Experts of a small language model.
Experts: 48 experts in each of 4 layers, 320 squared ReLU neurons an expert, 2 picks a token, a softmax router.
Below are experts of layer 5 (counted from 0) of a mixture-of-experts language model. Rows are named router (the router's row for the expert), up (a neuron's input weights, with its number), down (a neuron's output weights, with its number) and show model dimensions 0-223. Each number is 500 + 25 x the weight over its row's rms, rounded and kept within 0 to 999. Numbers have three digits each.
Before each expert's rows: "comes after" lists some tokens at least twice as common just before its tokens as in all text; "comes before" lists some tokens at least twice as common just after its tokens as in all text. This comes from a sample of Wikipedia text that the model never trained on. Tokens count by the router's weight.

# expert 16
comes after: ".", "| ", "–", ",", ":", "-"
comes before: "| ", "|", "(", "/ ", "km", "m "
router:529494514517501518511527496429495470499488496507425494507473506484527517482455510506547539484513525489487514502510503478522518507517540486496475522519514531506508543537507481478512547491499540468521472483463461490484487506484505460511467514482497488475524517424510472473512527476477493537507491499492546489514525528478499518497507488536444528495537527473561502514528556520527471487524510481523552541503501474512490476529474535471488498488529504476505510507462498495507493503485521492468512483500492494559486487518468507503553492542466516531519488525515497553496537492482488485506513492485511495492473507450525509508556488536475512501497484435503489501491501542481557505527
up8:483510522476501514461471520513518485493502498510470495498549458526498472502528571476541505507477509509491464504503526493547573491490513511518436468499493498447482478454530502487501483462485538502486481519502499478511461476513494523497477507498482510532516492479458505514521520494480428513489495559486516492500494520516509522506499533509518492510482510493470524527526511466525545499508487492476468545517488427513514547543549490482491470528468542499487526507524511484518478515511497507527485500528488499508485484506541505488512512519506501514532501487517493459503536492519494515478455463478476475520530495508509484507485510455503485539528433551469519477489445483500453468518
down8:527500519510526477486475507493491528541496509477506501433503446533483521533498477527554500509527477526505490459523467522493485529461481508497516500514507509490445465429523506480486477494476465493501493501489534535477493512469510503482539454500507489498548527468513480543525483491500455502447483515489525480478489474548472514536488479508501502512499470537506528534507469500460417503464515499496509477499489521534488512513499477461539510491498529524546516496484463481526533500492498524489508486497509544506532469509514579512481501482480479478490507495475482527475511540487530490487481498527500503496481532513475554531528520527480520496448512516499522505527485486510498447529
up9:497505490478458470512507500499548510530531496525478483537498513498500548526527496485516498512507503487482489505527476529455485472526535508527469565485531481488536454476489490514501468515485529485531522478511534449497484496502514479501461494478521493496500515509490477530487515477445481495476524506542472521496517489517484474477509507466489473532497492478508542472467482447488474473503506508495484461521524519533534545492526510521482457480529511528501446477483476471520519498455494517479459523499504516443511524465550502496510485472486478550491486495498475501515518511419512529531488499469468535458511516503546498541534476515466502497505473509541525497531512539529490514556
down9:492550544516539453493512513552456519471463526483478512503509495465522469457496493492502521473469509498505499503509537476483518490529495516482532452502496518510487498523495493484487529540505463486519508520488507510510492497498502531545502483538536503520514484525526515512493494469460474489523515457478518513509510482513495503545543504522469518522480518479467480487505508495527507500479523509509513509492481472479493478500457535491449553488558480457479534468473476480461493480508494460488535483502498431484531501506523492537492496475468501497528510519518536497475481493464536471449488498524500471495522522507471495463517512520496473530518572479517541554552450528501500470448
up10:555474477495492519520550520503487505476529476549478540474472475492496540539510497504450464485480474523495524472477528465508498520511512517517466513500512495484484498526458476496520512498462510513524455513506561521483495507489508499496531497457517500474522461508471473454497559544494512526498467478526500525500469560521515494453540509528492478537474490540513491516517512519528481527502538503519477551492528433543545495489529465512474525486491542500546449507524498486472516503519479520476533537499532473473479530481492535484490480488513505489501483499470523505499483479476482497531460473462490489486527485467480544501478531496505468446514499482499492480482510483496491470501
down10:523473511482497480514489536523505455523433530527504501500520552478461500507526513517485467494477531434561507477484484497485505543447491488500496485536524536508490486477522518458504492485471505488534508537449519503489536446481524548472508487517548503508561522488457495481504489510515516511503480500485435476500472511525491527507487514511505496485558508546486497455534480552507514528511493537491495491488495497480460533505509507474509494514473541485492476482477527498512501515489472485512466490486505519503503459512489514493509510473529500502479463506477503513490471516532489509531485520503531456531526501531482482454467496505516471513459486493532452509454536551493489540526
up11:523474497519531522460501487461433471537504489470495521475517512501502509473493525489508490511483532505467465487525493480486516541487492506477462541495520496472492517511488479492517539476496506511487482489498487515505548508490484492513455471495494515503455494445512460510492511496473487529517488511490494491534527488486506486548514477497511472482445516444506489526527560522477489495474488487514531512527489511487497476539486502434511565533533475517548482498474513532506509499536532518499514500463496445520509500507513507541562487484527523498545487504500557508441472472499521508461496474484497481510516523493534505506546512497498512480521510457463487467483483524453536565514
down11:469466502497551504493513460552506502534509508490513483539541508466526488479506454511492530514498512480487501473498518487539483473492498442532504467467497491489477476500553510517522494503511470521549477526543523527438488528516508496507493483508492521515512538493482467481504521497515580510535466510508498518474528512548533510502504537483483549499516525505529515494472520528466455480529472502493494492520496457494505520472505507526512494480469447467517501501512524519503519504464468493536487533507498530473479510465512510518476525475534484458545448533474492534531506478509472463462457506497464494486477487495477489525482519477487454504498503451523514503488521445533473487525
up12:509517489471467509490520535501505505487489485492497502506458486532462559486469471531495495482519484495501521479514493509479509490477547495520513494489499508487547509523511524504502507506528502546516491510476497494525493486535498469471468524462463489453522474499504525482459484518483530479555544478493459541501520533501513460525492511522535473535505489505516518551522482541476541522506509478511511491553532525471481485461501494478468522477575559464522467454457509485510501490516485489518542505496496463497488467483486524510470486526516469505543555493530496533492474493494507434493496457467506448473476469489525487472505474510513499536497509488459468523490510538544488503501
down12:546493474446525488453500506472496519529516535497489456490513491527463524479491505540479460508470520558509501476514486497505478441534518530510488495550493521473547509487523464546492503476514491498521463515498509502482492519480504514529519536544484460515489499527513489495485521530498518503497508495516511460468534471462510532511475454486503491502494517459491486467485437518501462525462515499495492480505496550471504527495525437550501507489493543494542544535446529496536467479468520460491487531489475470509500523525521519506528492489494516497466495510456486564527542483477529470529536476518528498497503488523497489511489472494483507521465517508509480486469512526484488498466
up13:493505504500493487506525508506502505474477493497503471516484543499469498488460494532502503488501539487529538532474562502488527515517494507462503502502496501510505491485476501458443539513500524485512497453498450472515506545541528535573503516501497516499481506479513518501515519488513506484515489489525504453457550492500475474490483534521522505523486502467522479496502491507468494539539512501480515455472518476478513455487502468517506512490459492492483531522487508459513529469506507533510540465514525446489528465531522479502519483533491492570523448476456496478523492499511483525553494510480417461513508497506490495526504543475494516532462515490494520447480504567477495503468
down13:470505482461482530490526521527515486497451513466541477521538483465490521485539471527517518464500528476504480525518452506434494524521518535518514486517500485490484472515452520492522508512526522491487505503496497502527502519498532505547475511538486526495498517544517493503516455461528523527505480476516537491512458539455518493485493532503504497483513495525507484518479495500538483512467505509521529496486471479473510486517496460497523490506531517539511487456533496533474491516495501491556547447481462498489483471429462437478504451547530520512505470517522478525530546447463505476491515517476513475486494513481495545484522497480485494503495516476468489503468512466486542538516
up14:500493517525494491509473485534472464524502499472490491499481510471517536536498514484512507448482506491520482558479501502478496479495529509512489485509545535512454488513507511451574506510522568471488485515481468528479509515529499447479526501495493503432479527512487519497516519507523503486507491505511525509482452497518476485521445488525540534496480489516491490510504499503482505492503521498489528468528553520462466497485511486525479504497526523505544450467521465514504416501490550453451519477524491544492513543496476469475552468518514449506483505509529551482513489540491493466473512482517502507472545478467470514541530501510511502514508498486503479498490519516492496487469
down14:489508472525515482518468493496511529499527474494539487506542452466483476503489482510531422461499495503518509523488516512512528494514505506510509527473506473427529503483477491503430552480450484480560475501514504523537524454508479495522507481545507531515497498519470539513539517482520472497527536457490469534498513469526533496501532485506469514548472470474477510462511508537521449499499491497470488496481497513513513490508492481481508503535508486502519516516505519487483513486500444508482486472501552506521486508545523499517516504506450511530513493490479499495481525472463510478512492541470532459522471450485452516553515488535506500520486489499485519513508467458504521523559
up15:537506529485544470509490542517489491521495488510460443495457459525524494459503534523446524543509519480458461503495521520496503497534529489479493503466504483460501531506489514526510549521503525522490480498453512471482531518459474493543483540505505452502525524471484496521568487479516473526507496508466498485492509514511498489488505499494466477528498474542501531525480474481522509487533478497476462486478504498490482510524486442487511485496466479508452525491495511506508522494485510505535525477477526408522508483504536520506499485501469504499486500513499513536494507516504468518496467522584503509474514523524467469547512494524519541463507466528503498509479458531552474504486
down15:508467505501468513460500518524523442479500489476469520506534501477483494494531499429468492518476518508517493524507470531494554483531520510482529509542501490515498511513505534478515488520540561516482440511483495482499500487494431502555500471492493492496508522514540520529514528464530491455513521480505494524492495549515513485475522468486480510467488482528501488473477482486490552486477499474485512482474540505533466529512557463482491513505532526509509468498543474519522522497452520511526510455533454469503487466450520504510567492521470505475506518506505503466502531511519482508477509547494478481488509500529485494515535533492502507503529459504499441484452493498463515500482
up16:487484490504502532502447520482501515476505529474470516505480493513501393537463528502506491503480472518508531459518479496524497490501485487544523518513536485559496516476534467509507540467496529493484519505491515483486538497490530468476513491496521487513457493443501492490468489523532477522502489503481440498527516468480508485491486520528456505486523515525488517558563504469462503528529514505510450517464476531500501533506554483507540495481487460452507511478496496473520494487533475499462485526478518464511521515506501528519491503491508466528498473539473518514546460524476512510533456488530494487491489471512492515523522476550533512490534490526488467531487476481489516531481
down16:525500483505524525520498485490528459530519481494497441537541483492467473496516496532489494519465544470470493499531502534463494509544492492483514518504505503477499513520490453507540500518476491505519511498520504488533533495528503449498517502470533469485498529490512520438502484510522502536516484449504503514509474505483486499468523518500514503469459465502491509455515498475482519468507573497522537525527521475478471516477487486524495494501476488527472533550512537532548485541502491480529490513455473470516494449530474503466535491547525491540527471480479483474487507530455500456520500482538456464486490532539460478467509504515472490492515502470534479504560509524510461500500
up17:459509520505525504517544541490517515510518522510501490499468494502508496487492468463539495535529517475487515450493504520456510507506531515534493476500486497483481449488453478515475486482540477459489506542494523488493527501506524523528482505473505477518494522483552520540470541483516514473523461475489495500522517507479490490517484537494544506523497552491511546447517533494497485488516466513501478537527489484504478507522505513524425504496483527495490466479434484480472496481496481479500455483453538492580545473512487509470530498556502500491533483527433510522512509499460474488482508472538503525457491518491525492480508481549462507524503520482453503506503485528503497511501
down17:503483531496500506520532487506500497475486520534475507544535517478511543502508523517511488507501486469508479483522524489541529493498512520465492493470514499478502554514498505470513500468477521480515536511509528500481493467482525587537516472488547471514489538508465522462484488503488464515517483514526519490482456479475469496535477514505474480522483421498487457458528497458466513480442495496475527493486546525520521469524503488463479491504542495475484490535513502475514476500496517496513488438507544540464513498501523510452505500507528458541526492523541479494485487522494494541503537462495555492513470476507526462473506513491484491564466523495493447477516517501497509499497

# expert 19
comes after: "| ", "–", ".", ":", "+", "/ "
comes before: "| ", "|", "/ ", "==", "also", "years"
router:505503541510515501522522479490489490491509546530469493516510511474504508500462503528498481463477485466517521476513482518515502496528554496459457523485498525499501522505503528481512550516505472433536505546458490463497473524511459446514455474474535531474512576481477489477502512496476506534485484490527483506523523513519485526522531524498490544498523511493574499505481500534454462485496517493497531531493486472499512506527460497500492502513504505487508485544484492508501527491502490508460511447507477512542437524543482479512505504532505543538516532529550495515483519458476474477474527507461484509509479533501527491526550510511497515488501463478529486516434487487506507504537
up8:488543512466497511548498538492475489525465472527536485484553494463544483480473497468538558464529510524520518500516532518504484550474524511511459461469558440499489443509494454527487557518442465501504498501510491502490486529476506502495487473501478568493499499515497519515480524502537510511510457517493505532490471542468522438507521500531500513500483492500520517494508511502526494502503531505478459498524474524505476479486529489503446495495488513488478475505470510464474502510487455525488527501514493479512477474527462493485545478543528513512525491465474516508508444481484485522466491478529515524479513511498539500473492512459515545485493530502542504480474493497536499509494
down8:511530508514469519489503538540517476486520458499524529498503499476512505493462495539512498529479491489504500491465485477495475476487493560490487477501487532485533522512545519504475457501483483481525488459519462504498515508490466477510442422518499516484525543525485523495564494536492510544501480530490508475525468512502537489487474505510501503472478472526482505490517527473535529508506514477469514497494554501521503504515486510426516514482441539467482516500496541534521507503539474507515520514471442508474522504443444525463504498490470498496500509526503464453483482481497494490537490513492481496516490497541483499524480528477475502536566508503557506546489513468513492484506
up9:502501524456501494557494466502514499513489509541506516452494488534505521473475500434528480469513506511432543496531498495506499506481515498542497471466458511464500518509497486498522510499500521496488513502522484536512517522497520535498487544512490475454516514486491486508532490451460515480478534482486554515497465523514509505516524502506486483512526529531490505511449525527527492501464492498556459476481519477511431530485507477555469477539488475509503533492500520503488507533525488495469501466520505467470477492474496428468495532501549447534540540550492521487480495491461545495505485513514485541478506509518533448471500511520483507522511503489519489466497477472492524486504
down9:504477477559562509514456543501573498502484535481493486525504511509522496493505525495489493487499480460506514483476463497477469528518519491498490461503477523531479506491491513535500486488530507454534480510552492525496474498473518535527501481512508489520471496473479510504487500508497493497523472482526453481530459466491504501504476479503483493479543511495503482493520481455547483513476486517507454459513505540524488509517473525506496442533496495480482519473479496506497524465542493475498514521524534499525485519516449525483455504432521489476488506486517532566495485472477478508531526453530504511492514493509474480573568520476471498515476492526465489539492501474532524515538
up10:467513484498495516484505512514500480510537506451504508510526507500486511500480502512489533548479494488485532503457509454505497503467539517496473495503481573493551556505559482509468509472488489527567519493504520543517511465491480498523534561488478460498493534500494441479513540498503525491513461475514491521528479466543496475517477472499485501505466458494465487501510529509512475487492480502476487520496521488482540445502507512474524483526525508473532517527483496488511497454479484547519450512488472490508494510492472472560502475529529488497530513479496470457429543489528520495496541472494542462464502507483489484454498524499501524495519510540485511483489495509494537522474
down10:550545496477480484499512541477468517505496477481531463506512482509564476519492527462487494445536479524508481502508490486499519458475495511486511495565474508427462522482491516488477519491484472525521492470496496498463500446523502538439505480507486499482507525492487518522453531465463494493483509503513490515503497522529486520489516454484452472501514476464492489478508498514513518452520487522494541495527488509538514452547468494486511501511482473520528500496474553461532510482492520498477503487488478506505494506571521518515461519513515510475501488500501540509526523467522500482511496518522536494476516504454471549527542521497545481531498468515525534513475488505544531516460
up11:516473500513470502498474511480502500469465471525513516455480475496466536548501509498456474448475522502484509448538515495438535478462484492526524501549507497494496469546488485532505536516520541505510491512517526500476506526533491497467482507507530490473492511531478482489447523474514449535505517460514477527512508555524542521494497531511481524494531517544529467501504511501512555535456506465512517515531479522463482521517506495508466483460526502531550512518488503482513479513515517480478473493538493556482439470504508442491556519504499467494524464503483521495515490503459521515510479516509491486490449536483508476536487478508533485533497476492487480501505459490480501483506
down11:533473464497507490525518492500507502555483520488491453476505523493507488516505488494548500515510469526504554509501484478471489543504545517502491517529498480458512540482472486434503492505524498551529496471485460529507512505522515497468480482466523501454525519439505470493502477468496485472484474523487494532511501478529517468483513487519514478507561484498548522520502499532534486502479528511458500512488511476494474478493531504536457495495515483460517527488517527512508468518478478543521495498489491514525490505453522468494480499483512539464505506511517569504465501463544463517469490542500526478483494484499500551445476495554460533494551509453448524492498501523497511479507
up12:458510456491457462480470532472456504488506558523520479510531492479520498496443528485453507499499516457545502483499496505523534461492492473460525514488461474518476522544522534499489529513465504430501520502523503513497554422524511511492549494493480528477498525491506469522489516510515520482490492497494515481544486497515494502505476529510542504483479482522497500500451502500510529535517458523510492496510501479504504492510506503496474535489489502495519524505522509540474481524479484513514501514463508434564516494539425513476484498541489523516480484487454520516506524484491479497504554479471478503538489558472528525472469463501517525531492514527515512490483501489488483501528
down12:548481524526464484505537484477521521465482514490534491500542482501489530521461548464482491491493517514466505484496512494466469517552475476498491492511545562544504503470523519476490537499486504549499492522544473463526523458472501484435496483501528499494472518472490534514496512515533511499494510514494513487489518485481503485527519535488458506536516478463500472491470463531496493483496492491503467470521495447503476500514521469451512504512460518490493497486468523492519458487501484563477530527535502508529511514506461503483494448503516520502513519485469488505560524503549483465533486527495504494537545497472460484510505474481479512502472456535538496501541489509468527549467
up13:481524516469515539559503435500534464491518479532527542497546464495472528511460492490497481528465504484476486483516467476531502465503527486465546499477509502496507482530503521501531516520474498497482510539463494477526529528471485487486504503527475509481480507552496562474498547489499499526482495507504490489534484508489473480494515483499501499476462494512491491513523500515455483476535488531505466533543509459477469504461452503473474511457518513468507480508486513482508484521493480514484531525510487477586481473552463487496492510499485535561529470479509476530482482484503529490499489485560506506478489490523521551521519500539488525490499538470501460498483454526473521524499
down13:454491482471496469477520527510532475488443472504484509520534515513474510506501513553500535505530509514533488531498498519524482482493510497511499514490493475508485460504461496473482518474462493507550481545479446466472483467517502496504497473537491543520511514547511481568504486509497513544473528504502528490477492503499469501525505500510489481484514463571503458519491519516498532514467463476484477475477500475500509531493509487474514484526522503498540447495506523503494466480497497471510503502511512542534480509454484501491511521517498487481483526487477479521478418522523508528505506509456572550509550474504490482556486458478524537511468536465511508501506503529465464520498
up14:481523518467476521545451534543533527515522468453508464450512511464493459489505524509468501521482526487492500516478463493511461529469539547503444494478495523481521530507505519516502499523501514478488504509495517498463503485513506477508474493504444504501536519496509463525515511446526474502477513517527471530440548510513506477495512507520474462503504542529525513471514486478537494485490533458439494527462440461501504524475517513483462497532522515508502514509509545499471513535503489462511477492473520519488493483521494505491485530555521518535529477515537505486477491494496483506479535505435496445495525492509510484499488506547479552469538498502510478486479505513533519488517
down14:490537514455446484506482560529526500461500511539525484487513477517483480481488546475507515505474486544446525473506490529543517494471462531508519501470444463525503471524481544467463487459485542530519484515496490477492494512513508500489512482549454540518467518553510507498493467538515490452491512494509484532512516534495482493471472520492491490487501499510511523509512500524495500494472511499524486513485528525519498462492461507500494504496495481515506526521501505509528470513486532461504482474528435530520516461503462518473490519510456522471546492492477472534478502511526527505512533501498506462463548492474518456555516486539453521469537513504481497492518518496539505444489
up15:500481549494489517501521513482504483505527532477499491504497467464448497496519510490504492512515507498475482504502476508466502493489449507513508459498485461486480479507470476499487458492496507514457487488456524517561497499506486503500473547526528517515478533497498520496494544455503505517512494484529519477475523494491460494486501520495509509520491517514543538465511510483544524522466520500562522468528476484465502484461470531480518485509485473481504519454490515569522474471503509495503523487528482491550509511558458499498451498491505496472545467515500455538535501492530486505459473505544462537453484542523547527507526511526493459465493550514489530482461465533494541499529
down15:465500520468537516471507524500514484476501472435530491500469480558512501536557541509547464490494514498519500517454506493537498498518513498496484491514530505533492530511513475455541515514489512482480504505523496517468493496506514533501453512483484531511488483518510483503505492475482472476509526489493466483529513524533472543484494480434507505531494492499491508486501496449479501519535464489533487461496495511513553489486492497478501527512490461516470509437474486541496487506502468482522531496480513452503495499445456480495532538570491478529499523574521524485519497555542509491499544485466480513511477493488502484474473484505479514481485500486523543511493495557453475489506
up16:501501457512465509496478520492501488492467493501481497535508520492516495491511492504517479514511492530478456532484491461554550547494479524516498500485477534481474505510504465464477559462503508537537546459524495495511488504508512508494480485511474512463456497491474514520479505491502478504495457492507506505523485480534474483485522492494503521558491504532469503492436510546500496533472504542466526496518462516508508482456464518420529487468512506518459502498507537508549476497483509445531484499470517482519525499522540487469467506518474470464503466551539517584496485496493510520543508516499469531514519524482521467516504483534517488511477529484491484463474511521485522508539
down16:522468510523531515502473462486481515455495514505493445485501488497543482528566480527483510529530513512469489526524524474495499526511509524468520476493477524489488460502496515462461514448471498492546486515446492515495510523452512561536475473501480510509477532460537472504498536461520466506497530501465441486549498492529502498491475494484504499514512514455443487515495510464479503495516466471529549493483496487507542529507490460489501481502524570481471486494525506498465532526482521505493500479547554519485509468559510531519513471506504508496516529513550496523508488483494484476443486486543467484502499468516465498516520519513508493499489475536496505518488490486507537494520
up17:488497487499478477517484485502515509483475503573487552518517485488465523502480532485478513457469492492470526513498517471530505490486504487476545521508508471477525548499494478539536515458516501483503526480532515506511503540495482481526470489450483488548470484488523491509507485504503499509549466517540469523532488460521467501512513540464434500525511479500509500459546510531483485475516504491469491489450518461461542490520473476512448479475469510503494534494515520492500495492548484540501451538486543497552517509545503480517528488510508527494483497518507526472533457520538428527501502497492521532471463472472513529521516489497481522499509499497509508529472486520509480481448
down17:529476484494446471464509503504453476532507516511507493481503491522485504525476492492510543500541469478486521456477484485539476504538460508458487443510520486522462515472504494520484518495517515556515492465548502509495522543505490475522514496502550505509502509517538507483492516477520507530489451481548501523513529456532490506515506507540523516511470522477491493478524492537492467501506525509499530502477470514540474498510462565513485463523486518534460460492533459510501555459509490565494524464510484473517526520540514539513486490494452518433514498508471462516477460517473472532477469479488536522484509497481494514502497507515457473491529479538491497499489476481514507480499

# expert 1
comes after: "201", "200", "202", "199", "United ", "198"
comes before: "| ", "and ", "(", "– ", "|", "in "
router:518484511513472521502532525497513497511509496511461499496419479480493475506498524536512504454504520504516508503521472450535493489543505492522479515487463464508488507538501498482490512475515517489531476558454486502491494554510476501495477500486549523449517493460478483482501526517473509531489486516510502516525508508519507490506514503515504479523509539464524509522547525530487476471505516483462542521528470458496509503492442550480508514499510502487491513472506498452554540489499472493460510470509477513546516472507472473532517556516460520538528504554485517498514532488477466499468518491504534460500488476481526524517554485510508487520483506445517496548484487490442492483552
up8:500461495498489475540545502489494491517497529500505519494484518497466514547469492486480493501466495534501511471477486490528495477550532482493469528519488470503468508496507502526506532534502498487541520544480525454461527537498471499562506456526562507499498473468523463470497516527499514517500495515540513514489529493464493432526553499503514525499481478531534536475505489513517464459526456498481498479504478477470513445484476531523457499492433468480502432487544512492519497512517469509490482523506524503508497464483506501522551520480506504470552539502485477502532527503505502507485488487484534501509528513522544498476503433496483524505493477500440491521470493501502503513507
down8:493434497479519505462504460493533491521508472488525528524509514481504505513492520560442536523570516513502487500490460510485495546437502534505492457496526523465507487494525505476473460525467483502499480486528523561480506515490515492484511526529456490478483499525527531506499478453518485503482573509525493465520473493513515475475524514461507480444503472489503520466513525475487510501453458464526511482515486520445486506487512506538504496503494496487509520512498522489446494524504525466524496510459502514463490529476500492513492518545503506512469481527526484453493529504493495516524480533526469530460493462535483534503524514464535529487517500513457503510530511534485529510516
up9:505471543475438519466537526496512464511524495486447510507498493521486489515493540536506516472517505541499481459500491491505497489507496469490529549523480453520504491506480483476472474499533517523472506520532518540487469488505490511508464476491513516462513479499495493500487521517496480524472459493505440547511549529546505532505536549493498472498466483514539462430510501460513525506504492510492516514478486446509500496520504443497567546506525508447463506552488502501515534497510473495515465487486484520543521501512469529525470538523523477504512508489534495506464522499462481489509495492475496458533471446493524499537461506503474528533506498511520490478508522524507488477480
down9:508464483505498545462427492523521514472508500500499518481471480509487492484522493496517520476523519450511484473544474523522492507507463516515533466490504512509500518523418484501531459486494534524504450505503520479528543497515527494495495501522496468513500547528526508500488484506482473540526458482476505504511497516493511465504490530516516522547538495504480524492523489553512544476481504475480519526527450498528460487514470509507467484472511513521500484477555471473486467486478484537536508541497441510526524526489458509474500462526512495468558513480513487496539507457515488536522507528500522469474479467471508531523511518466515504457524501448483525513478483489466534480504
up10:483511494487507514524479449493526494504486509537477547528505502506506509459499483508462500483481541534523559519533521531482484500503471484480528555469465484480505482489519493476512485470496509493493462478504504490491484520479493493482497528546518497499488483534552463556548503475484510518467502486504547468473546473449497467494484510484513478544514558484473503507477488504488507496514485508493487526536523457499500512503459526503485510482466561470412502479478495452531536459528515491493492462500487531505533533483516477503540503518526479511481536452493521533476487483495498469531502556506478489541521488519459490501476506499499516481537505528525500492522521510505457476481
down10:463450460490530549477488510533491556545479480496481556502530492467480516486489450513482531506481499479486466520544481509465532508518472482472540523495510456491487502510522501557488498532502527510546499520523567499470487503508475455501532497519528498486537520519526510505514477444490495546496463506478519503465515507498464484467437527476462518534459517510503495496506501481515500485458486540508519499474506479471522509491493508515467505512505477507528444552490513506515543489483506501525475510495506513528516481506517523470493456491512503514535527508518523476489524487455492502490486508460506452494466476507517495500453500486520494531491505570539510472500470497473521473514
up11:514493447517521547502524510544478447513534450523522479478495507460486502491532511505533475527453540488470491518506449450497532538496468523506478503529514481513491509496534511474497477533509507514498502475462522474496479481526551447494514501513496470501464506502518446484481531491519509473504506457490533487520463501470506476511512532456534498509495480510480482524486496523541502457524475536511463542516467469516502525456450507532496539485504526518527490492512520464479489480492535522509489451521478490524534505462529494503481479499507489488535482521512492497505504510472540462477533506454478515522455515530443528557534526516499489506511466527498526497496493518534491484517
down11:553510492506488477468450486514508496475487527499496524496512451521505505533488530484507478515501518549518425500451529499537497494545492451481488452505495512509462476547530491488473487475537474501524499472480508500518518497529521507509534471508463484436479501477533483511448491532488503528491508503539522490461504442446553517531493515517487482474526500513502527471502493501532521565474474531466522494469480481461492518487494514499477544477486480465466496493488483442526510488510536476522522501502502515541513512503496485472513507511490490531500485478497550523528512495521486486510514474493526508483518521489513515536525529491481502518496545477465477530466510483561493534480
up12:514524505477521506522485469487478492492513499496468479490497494535505489538518500497493479495447482519505547497469483512546507497486489516482513486511492519478485485519507502501541527492486450463490477480482514515516466503535521507504503442534499488504473484545525478508542505550525523514475541533517490456480500458524519438517488523526478493538484499467484520482471562473467482496515486488496491505493501540494487518504566453533513437510507465503452514513524499489536491437529540476529484504471476518499499502506502555485466533491518494467520504479512498492520529515478512549521527544506481518507461492526535486490495494458496482531509525480477554524468460492524471477447
down12:486486507491541482495462527460439500492489551491498504477475483488508482455489508517503513500415471523490505496537526499452491513487519525495479508515505524516451489485522469514530493491472525508496496480477476478510479488508520522488488491511520500533508492508539508495504494494495488516524484493507500508500524545492506511509546458484487491510526505506522498444483547486502518524518541486517503446491491544501558516469489477490519472544472482496558498501514465548473515435515501475522544485498527494504468525446513568464518487530484488445511509501548549505492501510491485480460513563511498536482510484527458481550485492491519514509535531513484491496479475481472508471492
up13:560503497546493512485476466502525481528502519487462456482471443506461492505502520492466473468522503519481500466512489504486493523524550488543523513506492492500502467525489523504501529525493496484545527505524536494495470512509533503473449529480490504527541476504515518481539493511474444482517506483467491526519528525494516536513495519464519466543517479510516446468494525487539485488511535511518465503510515540529488489505551501469507527535532462498478515486485531473532475470494540480541497446524491505471459532473476484510536500524465470490483445512508456474491474526474490477487500479504497496495526504493479516494506518506551528496492528485562510542470480466486503474450
down13:485504485499535526501499482546485521484489493541449467502485484464477425526462533475491522517562506528478504482559435474518562497550504517471525471492516555456500484507443498467487494502524452498470472486480460511543546504504521494499545501485510493507473525515479514498487486500484477508474477498516503482482506509499523486463522501518493540537501518527559493551503469548484492513527471482530513476521482510468492498464476524532502500547508474490535494482491476501511540510491514532470525487504505497512495505503467488450486493497486483495499515468483507514507462489462490525521523524500501509500482482480534518536486485464493530481465548492454515499524511500528532511503
up14:474477492507564470514526541495462487495500480522487483474416470487519481536507525529456536498492500517468478488514468474496534487518517467459518525521489494506489500483476495493517522518478501525517482495504509486534542503509495549508504551525539517500484503493520498525511470479542509474462470490512477494514477521507478502473520527520541493494527558497498514489542480510495506492481522543510520517520524460499506501460489515478457482483502499492522447523446503507527486473501499497490483523496464516552493490506517462525482500542532484458497505533458533481475536530520467470473522478529503456513526504520480530506489523486453429544470487478501438518503511492520535487487
down14:506456516495552484502505531507509550475536477493528451481536518550489472509467476510470520494480489476506492540467477515483489536542502454516500515518552504501487499524497447502481532497502481469507496486513533508474516478464558522477504511495523500510525464554500500479489547520482477474509508517467486521478460475513507542506517514496441502497494485491514522498482556488501473445477494476458518496537527470457496516502509465497542483526499507514494558508498492473541470496501507468519509469503520547508503506515470509483496477474518535524527518485508498497510533452481458539540470475504504444493515540474536497516481503512480500522504501484525475501463438531487479498518
up15:525484534518534501491502522523521518503459520541490514528511452464482497513497487506473485462519540492521511507489491477524509529510482500482488529489522509492472495493505497508487543475514477496512491489503532456467522525475459505447492521485458558506501509479506542488468490520482473483528493511506514503491546506455502473546509480527467524481452524508470518476525508508452535497536504507491525529467506482523507558462548475511489532461462467474466493498488539497522458488504484526504476474505460512496506513524497529515493513518485491512522508519480462557508479449487502463510491507482536535443498513528530549445443461513513472566501530487489488492487512490503529526490
down15:508490473488534492514503487515523493470529486461465552531486519479485518538441508479496473491485536488490465477509501533493502499495473484453539495496500490495481506543509502490485455530480506492479524490456485506531513537526504508497511483512519488517471501494497481522467488493507535445498488539574459455547508507505522500491514493512483467513499515495491481517478511451536496485480481515504512509483528487487483460470508526523531507516545532527487500517502485482480519504516532459512520501515510449492504456478489507522515473489505463506553448502502505462517508484471515485491503536443502524454557510531526537522495497501498512471549523449543477465531524527539506440541
up16:494482517498535488479513494508492507472472548501523483497450520486468493552519544491486492490526522486539480502498497475510494507505462501510511482515463508538514522465533515479485465457473515500463500504487513500471531512542508498505488505465518454439481487522502532487524507503478500510507485514451551516510500497482509489482505519508457490515451466497513537534541516526461544480471521475492532444457499537549464482531513513471482521492528495478433477494475489521525508466467478543520504484500485493507517512488510468492494546511503527491517518491520540508529459490450482560498535514484538512468494482511473472494557479562496510507512482486483510517513504529477523461538
down16:538516495496487503491552511466498478540518499500494530491532493504484496508535473506502445514480492514503505482483511452463505467507497499545499452514486518523501512480518442492497485489558496503486523452494531509480508524508507515476536516533523524469509526555473521480498524496508510428532479511513479478511503510482512534512499515488558459493469548527476516484492458501508508461514433504508481506507500470491497454471535491507548481488534500543515489523524504508486512470560491454522550529492500460487510465536471459515453488439504489515472475529523506476477494497490495501508491521511476497503516504456525482524518495448514456521518532491532519472499467508531510516500
up17:484504535497494527502539539496517542473478509508491482521467544497466475511479501469491477521530512510506490543494471452527498477511508522495478553515470454538449513494496476472464510535501544518436492517506522527501481487498484540525556476502510507478554550481545499472530504505495502531443492507498459473492522480546461468503453481510474493466481483457464531500532493504505497518535527510498526511510508468475483509549501497468480465471495484544520490484511489457503484517492472478546507451508502488498554508497520501527471495490494493541501489507548493496474452506491498506505490489485507502509510548515496508509496516444501543492479482524529455532483528529488498481506
down17:500513524535456518518462525460496488544511455519471512497456480479462475506528508497515488476498479491542538467452478499505516545521528555510493516517501507492515497463484449503513510493481518465481525482542555474514522463448568496513465503527477492521489509492529494522511518511506531518475484474540518514478466481505514506483478519538544494502477485480477516488506474501505507459555498492499491487532495483513403508478466488492515458487512515470534538484538482491509505500494492483531477529561482469489504470476496464489510491532518514526495494503499495548512510480483498549535504509488527489466473551530494475512508500493462500513490540504511501481510509485512520467453